Weights of a small mixture-of-experts language model, trained from scratch on English Wikipedia: 10 layers, 128 SwiGLU neurons an expert.
Below are experts of layer 7 (counted from 0) of a mixture-of-experts language model. Rows are named router (the router's row for the expert), gate (a neuron's input weights, with its number), up (a neuron's input weights, with its number) and show model dimensions 144-191. Each number is 128 + 24 x the weight over its row's rms, rounded and kept within 0 to 255. Numbers have three digits each.
Before each expert's rows: a language model's description of what the expert responds to; "gets" lists some tokens that make up at least twice as much of what it gets as of all text. This comes from a sample of Wikipedia text that the model never trained on. Tokens count by the router's weight.

# expert 16
Description: The article "the", sometimes a or a possessive, right after prepositions such as of, in, to, at.
gets: " the", " a", " The", "The", " his", " its"
router:129139162114142183100122149154119120110126128153136138143080106129109094121132170131108154128129147124115129114119081095134106145178132144068162
gate0:140157096105106144149125134165134133162075141108152132145116088124118167136147092128087118149140109154121166138102179123130119148133193110114147
up0:101161090113101153164153143153158114164084128113175118153118094118144141140159138128109088204111107136125184131056136156142124141139163122103152
gate1:123187149186115136168129108131129126123148128126130144100160153107136108121130131121135108118145074133174160119121122124100072159122116136128122
up1:117074119123146115103130157154130104110097139153124150134109143128094167136124133133110156113126139133123116142154126133148128134154141115153116
gate2:087082145137125151101113115149108109149138167165138151146149132084111104140160109139172132064107159113119133087103134117129090150106112193085098
up2:151085136115138105120100158176124083121129129092091117110138138096116125109101139127153128143135156121133087127121097117165116157120143165141109
gate3:173139134143089122106173117141086149194161162140112113142137134134093112161103166107125152117119103087109115096116106130152081149077138131126067
up3:132140139179143157157144074134063142165151086159152149145116149135160160139143065100119106154148150131175122127124145152160116148121101154103101
gate4:101121143137085146165141112127139158128128142083155156178141150143125128087128093102179129114112106143136168119180108173105137131149100145152138
up4:144096128144087073098150181174131118148171144154139136107116134133135116177130104134139138159095100122090161116150105174086149119123148127127139
gate5:128135130129133129134124136114123109076146148144120112066095154129126140113161140150157125108107134083126121135099130087180106126105157119135108
up5:156144138133148085095114132154141102122167128147112124186166119124163104141092154148119170132145102111125160116139146139148124147142129150115099
gate6:126148152131149110134075162123111114171151111159139122110150144129168120136126144164109151125085167158126075159088149110138123131148148063109126
up6:130126129086121157144135136148126101209104162160144120178108155084082126154124130132104149084123148114096106129127123089129133115112126067112150
gate7:095151146154115127163143132145076116125138120125124131107164144140140109161084143162110164133081106119158134130116142157122140129154122165146113
up7:148130106183128085076125147098158139121114154143128115164122124118116128090100081146145097119126116130094149175154123113128118143143143122119145
gate8:096170163119144116142144142159171129210138138174101110115088151130148131148117140115121108118137128154135154129136099119131130142126083156129110
up8:113130136142157146182143123140109126130125181153126128125110078122146123146147103102137104136164108129124153162137118104122165111133133148149061
gate9:117133133122153117128153127121120150159140103091111092156149117131176148116138102119134134119132130137162139131110122142124141165161109153148145
up9:123103171111128130107118150148120108145087160084108130188130135136135131103155118098102104117092143107126106188140086163119133158142086149149083
gate10:120137115134123097134095147105147121122116101121095092174115190167139147121097102119137151121127105174093148139165192154142175123153104102145128
up10:169134088126129126137099114102162072101116108098155079168105193157126168126110137078117118140087082167107154126141108149172152120126093131156157
gate11:158126138139129144123146119109087149137179097138139130140142120127129146132113131154073067142185107104098124124145109124188134188159106162105134
up11:167153129167094157125097127090124116108142102145090147142090136121133130105158104206144148128133181108107135111162097117177161072121147132130060
gate12:093121125072102126145123094134137130179117104093113167147122119163087124135145085096145109121162151125128171129117170140115109122116153084107097
up12:149154136146146125088153137134133160051093132119145155138154083127118145155080120130084122118095127133102119112119129118132146087117137119182164
gate13:129145141154137158145121137109091113153147129130154123148129096154158149124134124108102120117138168126121142131140152117158111126137121140118144
up13:122120129100159137102134181145190149141148111122112171137131177124111068151156098114114096096144159117126091171097157138109157143139136139149120
gate14:122153157154131111097101124134164073152186144166128125094121131091111116122124184145140093167117116145102141105151118104154082167144133149105132
up14:164132119169071138121127111125136091138117143097113138151120112088158132097114143153156106136124158139133128136138134144178146133165123165148132
gate15:167139126076154116139119164145146121200126134132130106102161121140101172159153107141119068125168150114126109148127155127139130155135136117127131
up15:103146129134135162137087124142130159089157140167101130124169109151135112140109213116144168138085085124155093073109099115131110153132124137145128
gate16:113121115132135116099119133081136189118150124080103153141190097158159141087111147145131128155125131135131159124113160101134121143131138133078134
up16:134111131112087140137151150133137107114107141166155116149096167137112160134153135139118157115114165125119117137132086149156153114130104127146162
gate17:140140108099131168121121135181117143143121134067149141113086110102130130124152157154136122129121162109154092141130151116109112153142168169142156
up17:082115179153113098139132173084134103079084153134086110155110131115112133109156140142110107156149105115114123087167170086126094114146099167121115
gate18:159173134136090086093115128141115145161118116164095153158127096175128131104109112119090138107096117108104123107113169153125118103144165115111127
up18:149127117105144068155137140116081155168133126091136111123134081129177118089151134132145144126115184148132082116101124127104082077108146117096126
gate19:120130109143101113120156102138161122131105109099140118142126102123132075126121141123111130155140091153129102095131133142140150119152142104113116
up19:139115120135145102159106151115084120106107112108124151141161163135110159118105104099105140095137139084134170141085129115132130143128122144140124
gate20:097149103148140103140187080126122096194144167112168139116132118126124141126110129125100155090100112130081134107139149141097093117153127091108141
up20:142130132114139105200147105113138117154092135123153146136115154098126149157122145132102144085089102141107117105162125116104122131144134103135129
gate21:132134153100163081150136112117103150132113162113124127114077115134149144157115088085156128108115179131127119157082144119116133172122100075134149
up21:105143110124092140134128101099097114131096136124110156072139124147140107144128163133125098107128046133127102099145118136171071088091114129137124
gate22:144154099117126153146093136167121093128143136181081162125131166100164090117111131091141165153087140108148160185096119119106110142111111109119141
up22:127093143089149150121144127137170128126157186124098152104109174115153100100119110123120167107142120108174103141131166112120134174161136134124115
gate23:131132114121106151113124119141112155148096107126133158117152147116164075110154096140128095157149141166150120144141110133127118122133114151174140
up23:146142101148122168150099088147148102106140131120121114121102150129097142153156115075118133114115130133113116156057186086142111115151149132157134
gate24:119142116101098154138175099123135144145090102175135119084119112125109174134116093110149112082143120134173083109148101116144140148138110174144157
up24:136108064108130112105170141121140172099126117148147095138111160152109149136129145101115086114107160168116081099116131115141139115100086127115136
gate25:148095148091129126162101131134126134115111124098141138087095126151105089119156101159161141109200129125148066136169117144138091140152164163133123
up25:111096142062083119123112158108160142125131129154107165144128172161150138132089124141162136138102179113109093117186162148132137156104149113130116
gate26:128113116127136096134145119126102178151131112096119097147103153149154083119103083194115139130172101140122134085099134135119133104138151096128095
up26:111136100173154103166163113124105138134126145111126124162179097140155111139192140082122141118124146132126101112126169150127128087135122108132147
gate27:115100134111164097117151133116052121122108115129117100138116143139148132121126189139098116156144124120106114134132118141167108108137147112139131
up27:146157144159113131144132133146180146135131145101159114100127134068129169116111115127145144137077140104143181086116125145136130128115133122161142
gate28:108108120105169128138121126155130120121132127114113150142101146146140084166130172139099134125171102135124124110153128155115152134107102123145122
up28:128128140108119125123146106058140115137105131118090098161150140101127135155099136120161136161093148123104099136130154119131092120101147143127121
gate29:123121117112091133166135137101109098120110111115156142106139134144135148143113094107070132137137072125113111122130132143128109122116195107108157
up29:129130176071149118122120121092154111147124101143126124157156142141145147096122124113116129119130101134130129108125138146161152138095120132113139
gate30:118150143152111124096132121153078126096154120144125166123116131148112132132146118140128170119111096122164112135172110103148143121160144128109109
up30:121107154116097105137155151143068157129157130125103117135127104123123125118140103136108164113101163091103146116137123109131136143091147114163114
gate31:136125145121127151168121129124170150127105136132137183123114123109137113145168142139138123077119121092105089139159167116127108143109116139148073
up31:141167140160151098137160137141102127106109107101126106111105117153087172132103123140118123131135126179121147118138123122144117123147116151123124
gate32:175104079117125113144124131127109172126155142153155105149142142136119099134132157101147139104138139132119142123105112152121145138135170122137107
up32:126099115114102105140114141110144142147141168123116162137127126132125160099146122133158154139161144121147111120125106162141133136084160136127100
gate33:098107097146114132095172129121104093146138123140099078158153142113154162133085142089141083119107112138129104107106089178087154123134138146135133
up33:155141164119121133086168135120115116130105095132167165075136140107131145126133115151053132130149135141113140157145156118103103068158116158156116
gate34:120173140153128121104131123132093137132112128149154149120119131121109127104109116161092097117140127128147083118109155115167115111115106134127142
up34:144156145155167131128134129163148119136195124153159144135131186143132169166165131085163115156096146068100140077140154105127144139100099124170149
gate35:092124123103123154134109112138101107142131140075113101118110107119136142138101118130135164084154129128064146150125153085158155166128197102105111
up35:129115102119171116121131149127149142103183140148160144140132164165109151155165141150165106153073155149142113124110099127107131124147102152103135
gate36:122099142121106153139147133126113171079104150137136150149125149132118127093117143089149113168126118126103163091090115138113132081087121104148139
up36:127169138105122118140165159102203160117110137103133131148116100106101095072103101120135117116122125135158152135119139088165098118163111113135162
gate37:133140104151147143141129141149119137097107131159117126181151098139115137137132104136117148124122137134116114134116166133104106080103109121142151
up37:123104088120118113099114167147123132115117148143089162161135128118167119112091090115164133121080149122105141130155143124085106082115108134124134
gate38:136139162120117122117096132115142114148109116155141143140125151114142073165101125150118104163135100141090114159100126120111112172162109101085144
up38:107117158117102126117075112129135133130099110170146133093081116120106111124129116122130096131127101104052108150122110126138083184150119101111132
gate39:145123112122169171064138150094145129101133119122158064101114142107147122104139112151116134101151124120166126144077152126137122163124130103106159
up39:114137159142126095158140121152106132188162118110096136158156145111163145137121118142102105125196108172123131133186098141139133128137093138077143
gate40:150148130107107123116172136108146144134094158125128185107129141116153141093113128141140122129134109126153130131103119174089130135151091147125117
up40:133143169151137136090088100141144157092123107121094080140148122162075153127076121149114127126160089139176142126145168126119155186077116090157147
gate41:122165131099136081171127134074130175118159112131107106118129166103153146134105132140090142088132142149102140105139108155126148131162164119102136
up41:110113125079098104129166117141124124114154117141126117105127132117120112095174109119097095130174131161143110120126105162124136144100094116156128
gate42:133149151150096134116162106078149119130111131112126127171099122156135126122113164080099100087161122148146118160086176128200138125081100106096153
up42:047135151136129106145111149161130097138147154170114127120177092151124138116159109150121146150129127114110160087162131140122138105169165131118112

# expert 24
Description: Possessive determiners and articles before a noun, mostly after with, as or of, such as his wife, their own, a first.
gets: " a", " his", " the", "'s", " her", " their"
router:121144161093158158117130134143143128098096128140118122152100098119100131116145136122115140113124147091123132124132125102131124133147128166105144
gate0:135121129143133163143120119154088127157151086169102125106156112145140144115159150102157088147145116089153140136069124121107136125104099143132105
up0:142131111122183132124133124125137121123126130072113123136130117114105145137162115123094129121118154148119093125141134142137105089145116093113211
gate1:128144107127151139098188104162143157101110176142117105147111063139088095125160115196132156118129101161131103120154151153157107115115089179096140
up1:122109106135080131139165129167132157101119151140128127154154105128087103124143136131148111118151132167109125154156153161096129133117108110132132
gate2:099188153108125160141159145123107133123123096115114132121139115122142112105117132128121105123146135131163198131135140157081112128138125146117096
up2:113146146104115124168131098147147125142073083166153129089121151133121135090111118126125130122107128134119094159078120148156134164102134166135155
gate3:103098128127156123127126174102109153115112130152117121127154162057145148108183107087124108116183120116138121139130134132152104144102098146127150
up3:102117123125130096129159141126111153111122155127101133100127132122094137162084150142107131180136113140136162162087142158106140118153132110141144
gate4:151141132135137130174116065115102148188147086110137122145106152149107152164118121087109091152142124095115154127083136121144143116118129159149143
up4:144128127144156107116125138148125127109151192070089135105117133123097144107086145139147129120146133131130157105135148159093132118151071133136141
gate5:134153112129133145145137150167126124148121150140121188150175133149118140083103133095153125111163111091129128145120134118148118123152103167130152
up5:134137107137140105104122122098163113126126079107129100136143181117166126141142138128139127139132121126096173126103104111109110134101101095106100
gate6:126128111095099097125144129158112159097132131152142081160102098090130100119160107133120142137155134172119118115133129131092163134097141166098116
up6:100136120118106138132113139114123149154075162140157093106121087095138107126153130104123150154139103140171131131136135162143137127197138119146132
gate7:142094143158141136139142131141119121091096138118128074165144107171132151148130133121117078137121101115118118116137151164083151107108148132148123
up7:139132143169082117115118137148113166200138095112138169106133181139152111126091131152168167136136155170091101101149090105148122169162127107123105
gate8:130145115106139086149117155125140079123138139129112112151183147140142183114130118095137123147114095119106105175143165133093145169103099139167113
up8:146117119076164171114146165121127141126125110107114095074091141135166154112181118147152145116144094151178134133147140124172111087147129121136167
gate9:146132095140119156129107121108122129121115168155115129104114120126122174161145119104104140120160159098158161168144157117134135194133121129118154
up9:081143140113121174144145169151144176100160130138098111140100116116110132091158164165154134140144151130135131125081131091101126067102137110143189
gate10:125116112143103119129086113103144129136129077123090089100152135139093125118137095068129108121130143138118136139139165138081157128108102153185134
up10:144192144132142118115140136143177122133131085104096125155116146103122146139114114093120129105122128158130118110139092080161090138108146114148128
gate11:140108097140090123140154083143185136131154110155118169120128149125140185122131142088147150145110065135045138123140128103115145116144130125150103
up11:124136087127131116123112181158124173109132112082129144103107134148131164131165130108158187132136109155081133136106120113144166133101106116107112
gate12:164144128098165131175145128125136141107146123111132099140100107089138173140123128133116130146133122163103143170136119170157148097050107134144132
up12:149108110124102106143120103159110102168132129107139189100097124147074096118105118111180142100129135094181104114121099098144094114140165095133128
gate13:131111140094130080118168116153115149148145113118165120145073107164100095138137102139140124118146143134085101141141092146120120151163136162135092
up13:153127127090118133123160105112151170146156151071141106130125110137106102095136117130180142118126118139114166140151104143136149146124130156139108
gate14:113118129083127122133126120101136117158136140148099119132192103120157148108054121100142095117116096118116128135122098124078166101138146114129152
up14:157130095140152155140135090098069116139184122125113131143141161127135134162119130156163154102117127132131130104151127135174113137142120133115139
gate15:134146112148133134135115165157163111162133159112138170108157145113163153100105134109096156128104111160102164113111144177070118128143119181136097
up15:115142108122145100177153138142136104129184128164106094128181114134129139161097057160124103127139114159126105121145114131110124114147118112113127
gate16:149144124127159130124173121138131153159132181120131135126134103161148121143107128135133166121157142138124134083109129100125161130154094180126099
up16:133097139179147136148119120143158121163099136088122137088143106140112133134127100148165096081135098141140151119112113096083116124120136099126130
gate17:117172141148113096091135124175135152135133121134145104098105180141130103135157127143099112157123149103128173146134114129129173112171129103133133
up17:146081160081089152126117119102125111117138131164134134140111099134130132134082119115145123168063117147156100154140114117138127143120139089105139
gate18:131193123147104095111131154137122150114125104082092134152139136147159124139148123126113097139137097096106133099125162152161111105147124117127178
up18:101171140092161157115141111146136146123178121141142105168103162109101109117134117110133124146176118133159119139144123083179132155120082120136145
gate19:096118095128154124155138134108135145149111164093139116130111145103126118106110133143136090133139089171127124123185159089124098115144083109128116
up19:109127103127134132139166129143114086123096126089080131114129110126089166122133125117132152134133106145103119158125144090153114146131101134150154
gate20:109130087092111148084137165120146107127187130114082120143124123105136093116119145165131151147078116134172086132154140121132092135091136126143113
up20:116126162153129131118141110117133124158170092129112145139132159123152113092123099138127124106069127164140145071112104110123123169151128084143140
gate21:115148114121127156172129140139061107174073131134113103165143125106157126108119137121142145140110090118129156147103114188109077175096149115141111
up21:114102148106143105159095135137097110123142087149144150174176100127148163115114101104127127140079102108125092129101135170114116173110115203121107
gate22:082142107113112127135128134154144113105118109161130120122149155159123126152130094129161088140131109119079100106121124088150160136114113138184121
up22:143091108129144136134117132102140113124145173103132109123109130115056127135113121161126160125108137160138111155116166165110071151140139077148157
gate23:110120125097125148154122080124131155146155168153180126097118163122155120091162174146126125106153145130099118131148140126156125144136154136105114
up23:125114148155130154113128091076135163124144108096119105093149167114144134135127141119100132119131158121137117177139147072154132162128142125134113
gate24:124170104120129180131119132146132162138172141102125121104133134130141117061164129112130130130143150140087141155089127161099125122066131121101140
up24:111116152125091143129165143189080150121149161085093091130173101095163140097141120076166133142134124182095114123137065139108137156123096134131145
gate25:117166106163160113134118109114089117094132116098140143135113121126129089138117089151152126146134118173077132140168148159121138119102127127107135
up25:124138109121130124172115106135117137106107146100123141119118111088140121109127090128137124101140158104092117116155146131172125139174151128165120
gate26:133137118150115104139120136145093122136165121101117141181178115126122120103157124120138154130154091152151076139126141123122123117103180128111150
up26:147143094128140142103116148137158177126112182151142146097092103163123146153133136133139118140130146121105134148142151111103122149143062113160099
gate27:134122088146140129138138130132139027150137075139060128069142089141093140120121098144137123138128100132138132149141126129151136124132134151122090
up27:120158107178163119137115116160156082116141120119051102123122115120153116115128074122119107130198103146139150134124117141121103125141121153132157
gate28:130141128146128145112142132073129100091161139142151152111116083125125122108146159133110132132123117134124160124133168134118157170159093170138150
up28:146075124101144149127149156143163171120155127124162126147112119147116142119108176084141063133096164099177147146122106134136174131100161135144132
gate29:108098138098179144146167143156098166138129152127123122134113143130154103093147162116125126131160151145117124178124143112147125135148098144159123
up29:159161091138095084113125162111127087117162120138120131127102144141083141177121122145141160121138116113139133131148156092141142108140131142138147
gate30:094137188129131113127139104101125107128151131093109123118151129119135156125136134098120136133145136133128128109091108141117138156121115103118120
up30:119147135154151134094194116154133127121129165094121107114137116102145114157131160110132159104163149139103116130161126130115128102118146104115100
gate31:121071108116162151129155127156104102114128165135137139141098101112115140106179153119120131101087115143142095139133082103131101133134129133119151
up31:099100099108156117113130108119151135117148126108147150116148098138103147126116140141097165114155130132142123092120168107051120121132107148125157
gate32:152116193139142134121142142129189090138069143115113137093095129118111132147138129120083117145142134120135137127111141129118101108166109165142136
up32:134142155116095136113126121106111162146183142130117128180147135152139152150098131160188128148103138116111149123146119123140132115103142158150120
gate33:152121156082147148161113122154125141138105131104118118169154136104100116121151141135114082084126153142152092143136135104134153150155133140106118
up33:130151143118125110145130121126118156136106110088132134144201181132132132113095115101125096146124120145139157112140108151129124122116125135065150
gate34:139140086102098118134082077129137131133172137146148116157136101159157090079130146129111129107102085113127153100165109168138165103148164181108096
up34:162108161131106123164148122148147118130093169121151100078187157082155137156141147087112099158154125094109139122115101188116098130144129142141161
gate35:119146125144107110143137126128118143145076160148147115130160132164154158150143163130122151173142119154130130130116131131119142126132094123105111
up35:135093153140149100116134165136159165127144121098155111149126158096144129086085084164092104130102146148139089108157121132138142170133125113114100
gate36:166128088122109142119151109133101122136115123134112159112115125151121104139146158143148152150118137174114129132110116146102149116128122136126114
up36:166114118133154176149124137111117120088077106113111119124144126095134119107128170196127186125161116084131105178108136089119116145081156108116150
gate37:149144118137100150142140122146110151113105099133181131148137126136147141119102122157133117142117110121120117139135113110121160137157105125077129
up37:163134120141160126114111125162138125125127109123168105121102117127124131102109123167163116129174106080107145152151098138096175109091139150122100
gate38:160123139133155161129166093115124170109112106098142130142093084141158128126097157104164128113081191122121061177109132147088147142122133151093117
up38:157119144121137127165123124094125123125140124163102159129126118125119124119160143129107129130140095146161147158127143119153117087145132095206137
gate39:080141115130140071142131139112101188133160156142123176091090135096116085129145147096083113129113133108141143132113119111148129175133160151168129
up39:097120155122176089131125079141130108081115136133145137169162108113142125102139103150167191152147117121114110101143119138161139112112140075142129
gate40:128154145159112102141093106107114155129119142145183135180107111114080169139096116135115141080112140143159139138134120111127134169126116167141098
up40:121165126148136135140139137139075142125165103135128108143126130083122147122082119119111135135148089189135110138115148117101120103101091081130083
gate41:173136157077115181154107110164127100156149088093139093151115138107126124159185134085117146128144155100175122160133164137155081113133177151116126
up41:107119131140113112143116148141119152135117111141125146110192142159128123159124109083152092115123142143146134135102112133132120158092107089117148
gate42:138160054152122150111146099125158128107125103125096157067128106100096141111145116152104065107108149140155118094137131122108116131135163155105130
up42:145130103070147134126103140148140095153119109105129145089147124142081126099161134148109079155120114129122136103139155131145123143129149133144128

# expert 20
Description: Conjunctions, prepositions and verb particles linking clauses in narrative prose, such as when, where, because, however, by, with, finds out.
gets: " as", " that", " with", " by", " after", " when"
router:106139135102154152105147124131118116121093143143067114135119102164105091091146146100133120138134145095143149148112098110122082136148126139102140
gate0:137114105094116116171171109101129139162131143148105141120140125111131129128112098094129143142168106113138095121103131069119121124095126176135160
up0:148099100090129111133144136109129102177150171133120133118144090154171109179117107136151141114131153119104133107118159119110131149114073182163089
gate1:156161147132151083125126105116107121132133122136110135137163127177143158134139139173119147107143112146136084095105162131149070165066123103153125
up1:134143185110096122135090124118132153112090138092187112142123157110109087117112145163160148116117163147110132136091111128124181119123110155111120
gate2:116104104133118144115133123135147135116132121136107127096164146131137124133129157120181134139100139176090125067132116116157105181104141089170139
up2:131138152131118135117133140098130142140096140131184128119094101113100142115143105125070095109170099132121110136130120121130116100136157111105116
gate3:098091129133164086123137173145154153092126132110101116120133128131161118120163147118131115134143117150094114171088162147103135170093132147120128
up3:077155115117124147155145115064138122143134112169086088103087117125115135091117116147130127122111115123100211116137134136131117091170140126150115
gate4:177180158107138114079127143117081153108089109150140124120152125084122136143139113150101099170190075170153140092128127133134156140138144123106168
up4:126120108114097129108111095076129129123173117141138151147174114102139126120069138156112149080154173089116108144116126125138107150098115186122136
gate5:101159151161118091115178167127101181110112139133122085169171145155196117145104124142109089152116149104104082161132147112120140105161126126105109
up5:116144100147113146114152139059105111135075089110142122138123125186146098088131121112123086126129100144112127134167089154130135152146151126114117
gate6:122087130198101152102112121170170117143139112110129109124154113199118116103146120144156079091108106124132110137158109161134136109104112141135104
up6:113132104172103115135104132155174103103165118100152131100155096129099171107133126091176125087139109133100121136138110123122089141086129139130156
gate7:120139118120130109118125130097111095147061103161125142143131088112091137121161132144147145162136161126121186142100113156155149137111153096108094
up7:091170079112144167120143110102163124123121117093123071090116134141138104143123115093076150125110145150139146159137123091141152098133127128137089
gate8:171096121137095160110152132127089141144168121147133148128098125119108097143151137116142114153102122137127163117137105133127120124136127147095115
up8:141132094134122149149141095094125108121137121140110131137112145124130119140135140119157089102170111114129121107138123114132112106128117123123185
gate9:147137084083134155139078136130175171136087133149105099123140145120111089145188115086184103117120127089117115135091121152126110115112142140138136
up9:111124175131160100121109169136146097113154073145068149135102115123123142124133132151124139141133108138084134152132138130128152133120135140122120
gate10:145136170136143122087124098127148118098089111125169140129098145110180040074142130132144153119123114155155138193098124142158125169112165126128134
up10:138113154093147079119116186131121099142140123130139113144142132135099168142103108110111151129167136174138112108174101138116180124121104090156136
gate11:129108175100109155119093120131119118114114126118144135124117151118136125079122146123110136111120134132120112116139129098155108162147121105180125
up11:128092158112083155149099130153150147095083147144122120114114148143149126138143086125155167132130122142150143120115130132137088119178147112135143
gate12:130118116104131114151130109105105120100100140124098113105152137175097106153149132132108099127137152146166105123124120154145067126076134137122156
up12:168146146157205107144133152122126146140146145137173146171102125108115131103123089131127100132182118131101147087109125149137155130183123098138169
gate13:101147143130124134134123100139134119132123132105155142141102131132123099131098131120121129173108093162155133155142128078179140124130130092126145
up13:118159095123144166131147118081149103142105162124134128147110094078134138165145125123115127141140118153137150106115119084134089140145155089138140
gate14:137128078159110165122150138114126120156180114125149162110085127116099083108120119096145112157149137097126156133091126147101117103140136115142119
up14:122096131118118183137069126137149126129152134159161190109170127127071147083130158128109145120084115113130142103143088118141143170106172143108128
gate15:096139116175149134141141079106162146172121099101127135166156136120122124133137087152170119134132139138096125128136110179113121084141112103140101
up15:123114166143148100139118096119120104133172113125166126099104132120130176083157178095191143113094099114118096124129107146123121140114113137126089
gate16:128141127158117144136123115140150147106110135144166101145193127135144163090139122145111098130147082116141123131117080095118134101136122152175121
up16:099121144156101138124130123138141128117115126094105086151139108166117134092186132101121068124144139162139110135121119121133125127109130148167134
gate17:168132141135103128116148133136146095146133127130168149150121164101166114166110117142117141173125079114143128080117151158148108135110120110188123
up17:113119107101129106104120165087158154095128125086107121123120122137101145138108118139100144140179103153139103168117120123124135171117109122117163
gate18:105106127116130099130104131158121143126140139144148158122127133163124137098164109132126110122112157133136152150123093129067129129135126146084117
up18:136150116133141122112125111150153125108139126142172152145123148151145151091146126167116127144157154114105131113124126101078150162099104124128100
gate19:113126142098125159142121121117118128093100119127074080086121135110117124080135118137163113122085183122145129136157136099111141144120106095102098
up19:143108199100126157116132091148115124156108141116116156092140126142126087077139119159161147146100130143122097096115101172151139128126161126113112
gate20:113145121108088108109096124166077148136096148126122105093135142123130170154115144097119166135128126122166159126157137142067143131112123155108101
up20:100102135120153102125101145109153117112095100139111120123080140131147135128146150144123167117130156113139155125169088103128168151105116113135158
gate21:090111115106158149110133119139160153110124062081125127096092148118145140176122100124144136161132170127189149164134160123133136097177064169136145
up21:135119114120125128118115140104099088113163123115137115148124139143109119140126143129130126111103126113118093139107156128105111115101151089129112
gate22:126125155167107099132099109143107111113127152137125114114156156092108092112144160122101094119108109135119156073105107102151088148144133139136114
up22:144090101087139154118107123083122131135129101147121150135136133136108173144118111116134141115124130085093125136137097163142136143166148158077164
gate23:126101112111076136135133164129128124133161134130144115128168092139107094073162122097118099122118126112194082120148113105105096134115129095157110
up23:071106131124154146112120121157127111102118119132141118149122117126145145132127167114157135119129133115113094125147107122142179144125112172098127
gate24:121103116107125137147112123145122102125174115161127126126143150104109068118135160133120133148073164159116131103109115124138097118149118151124139
up24:143101110158154105136090130124128114123107109117157108099149143131123096120105105140183150117208112121129101162142126128126114150136093130145070
gate25:130143119128111090133112159140166108152077162125134133118141143113150090148124101136131138161108126165136135102132148115129138161124146133140095
up25:122144167141147084121159110141146149129135154103136119114119112110174091136128136126129120129102156146108108092129143108139155154131144109105145
gate26:036111142125126138155152120180096195120110102093133157126157106139133148140120174121110133159083139107088102131143157164142118123151114140168099
up26:124123110121124145114137165129147130150127137125148136108161125131135123114099164144138117130057106121123129092133097100091130115140116110140102
gate27:138092101124091131119120131134130086148099138158104117082154139117111182125123141165162076144134138099133150132133137125129134156153145158102156
up27:089120125150121120152119121192139116150088149114083131137162117128150091146119138126137186159147112114154085118144097168127139087129126145127170
gate28:107126145131143129163106088159139098122101156157120138100129159102161114125085137139110121152139140108105111128131082154102123112098093106110106
up28:082165130124128151104101100116114126140122109093118156115140187149115112117107144133137106128157124130121108139091088128122120144145103116134102
gate29:161134118122130108180126109131160129095070111134129147154110117129095102116142108091119131123146100150113141120113085111101142111108135153156194
up29:125178144123126166105138128130136079135190117118123113097113113146149089162126130131110126089159150137144095122131174142115130161154133146108109
gate30:069107139135126124125110136125101107111116142157150108082126119124137108142147123122094091153136104121134130073100125095145183139121154144132121
up30:093126128138111157117131138137119136101154131140164116114120144084130124110129131137114101106143113128141130097158137099125130145112099121146103
gate31:119156074108113126132141120091131153147122156150135108094132127152161154109151179143146089160129132132083103133118113114133134135138116126144139
up31:140096078140123123137111169138166149151105164149102101130146106157142140150173099123153099113115125094132086133124167158122120127159095154146180
gate32:113116149138083093113115155157148134094163155113133149092099101115139131093153092153131135150126160160119115178121163146134121163101109158140144
up32:126122159126106081084163140140122133097115097154144141145091154128117145147156102134145136143098140163100136112115135135121130112090103152141126
gate33:118123127158111121139129125146143105183137143100070124137147139085145131117102126118123120102105152125123091081153108144138135141129129101144086
up33:182152138112138163101114146066098125112114093167173127088075137158109131110116108142113122115131128119151136165112162110116126111125143126137122
gate34:145148153140132128109139153171137132144123128160094135112151114150098127092135147108123129128138099149131117118097073128153125115120109115091181
up34:116145126134115101117119124196106107120091139157133154112141144136133165071140128092140093129088076156127141154115115082132126099085108126097140
gate35:139136161159115147112141160119155143129128181087119128110119083124131148083089120124097136111174101124162123108101120099146129108145122126181151
up35:120144122114125119129104147136143117153120123119121114099124144132110114103118165129157135132156097138133166101137146130130110113137128113142138
gate36:111114088147114152142121121138117124148130143153142148096116138110165054139134115119146136132114168117097141157100128108112119115137119134107088
up36:124136123135080124148137092137126134142157125190142124135132154147158092149179128132113069164100128091120128168142169078133082115092067143144074
gate37:120117131147120118151139208137142092105151077117116101127105116133100063117115117119136154096124122161154151136122138123101151128153118109103145
up37:095164130096122125145135146160128137126151119157167111127122145096127107134134144148138126125111155155151152140127143143106135095134118127114135
gate38:144152106102103126109168106116138157104116146114111156141119124123120121093120157176150131110128108139134096113164144116146115114127091131108133
up38:068135138123118143157104115172131140119118147130090118144148070143109137156121121103142136176131121132101163127112099169125131093130104145143077
gate39:090139186142078085151129133134101124158125124135114126159110114134120138143144113127156136105110179160117096098153123150101141129119114109148152
up39:126084073120131137094194089131096166121096116082135142116117105124098115096169168131148083102147084160147124156137168106129112129127174118126132
gate40:073139130107091123124120099133125158156126142104119164110145148086120155095106124131166151128103132139084134120125123089111125105156110095145106
up40:121168111135138125094137120086131067132101147185124094181072152131110113140108114124127156144136131127104151168134129148111123130139141124116124
gate41:070164164157147125052084099096103166121147111124142123118129122145098090106149112099133138131134153116099094151134098110148144188140112133163111
up41:182109079107131158145144132149151119109136124150131149122151101132123174143125142119135105098162128146107164145113177167114164101104124123090126
gate42:170114177115122134134142171112173145122119177119144129150123143106131166125111116148087147108109078096121136124116101125125106148103109118128180
up42:123153167105140156135128133094159158131098146102139120122128147135133092106108140127080127119123104122130142117141136154150124137127106105147127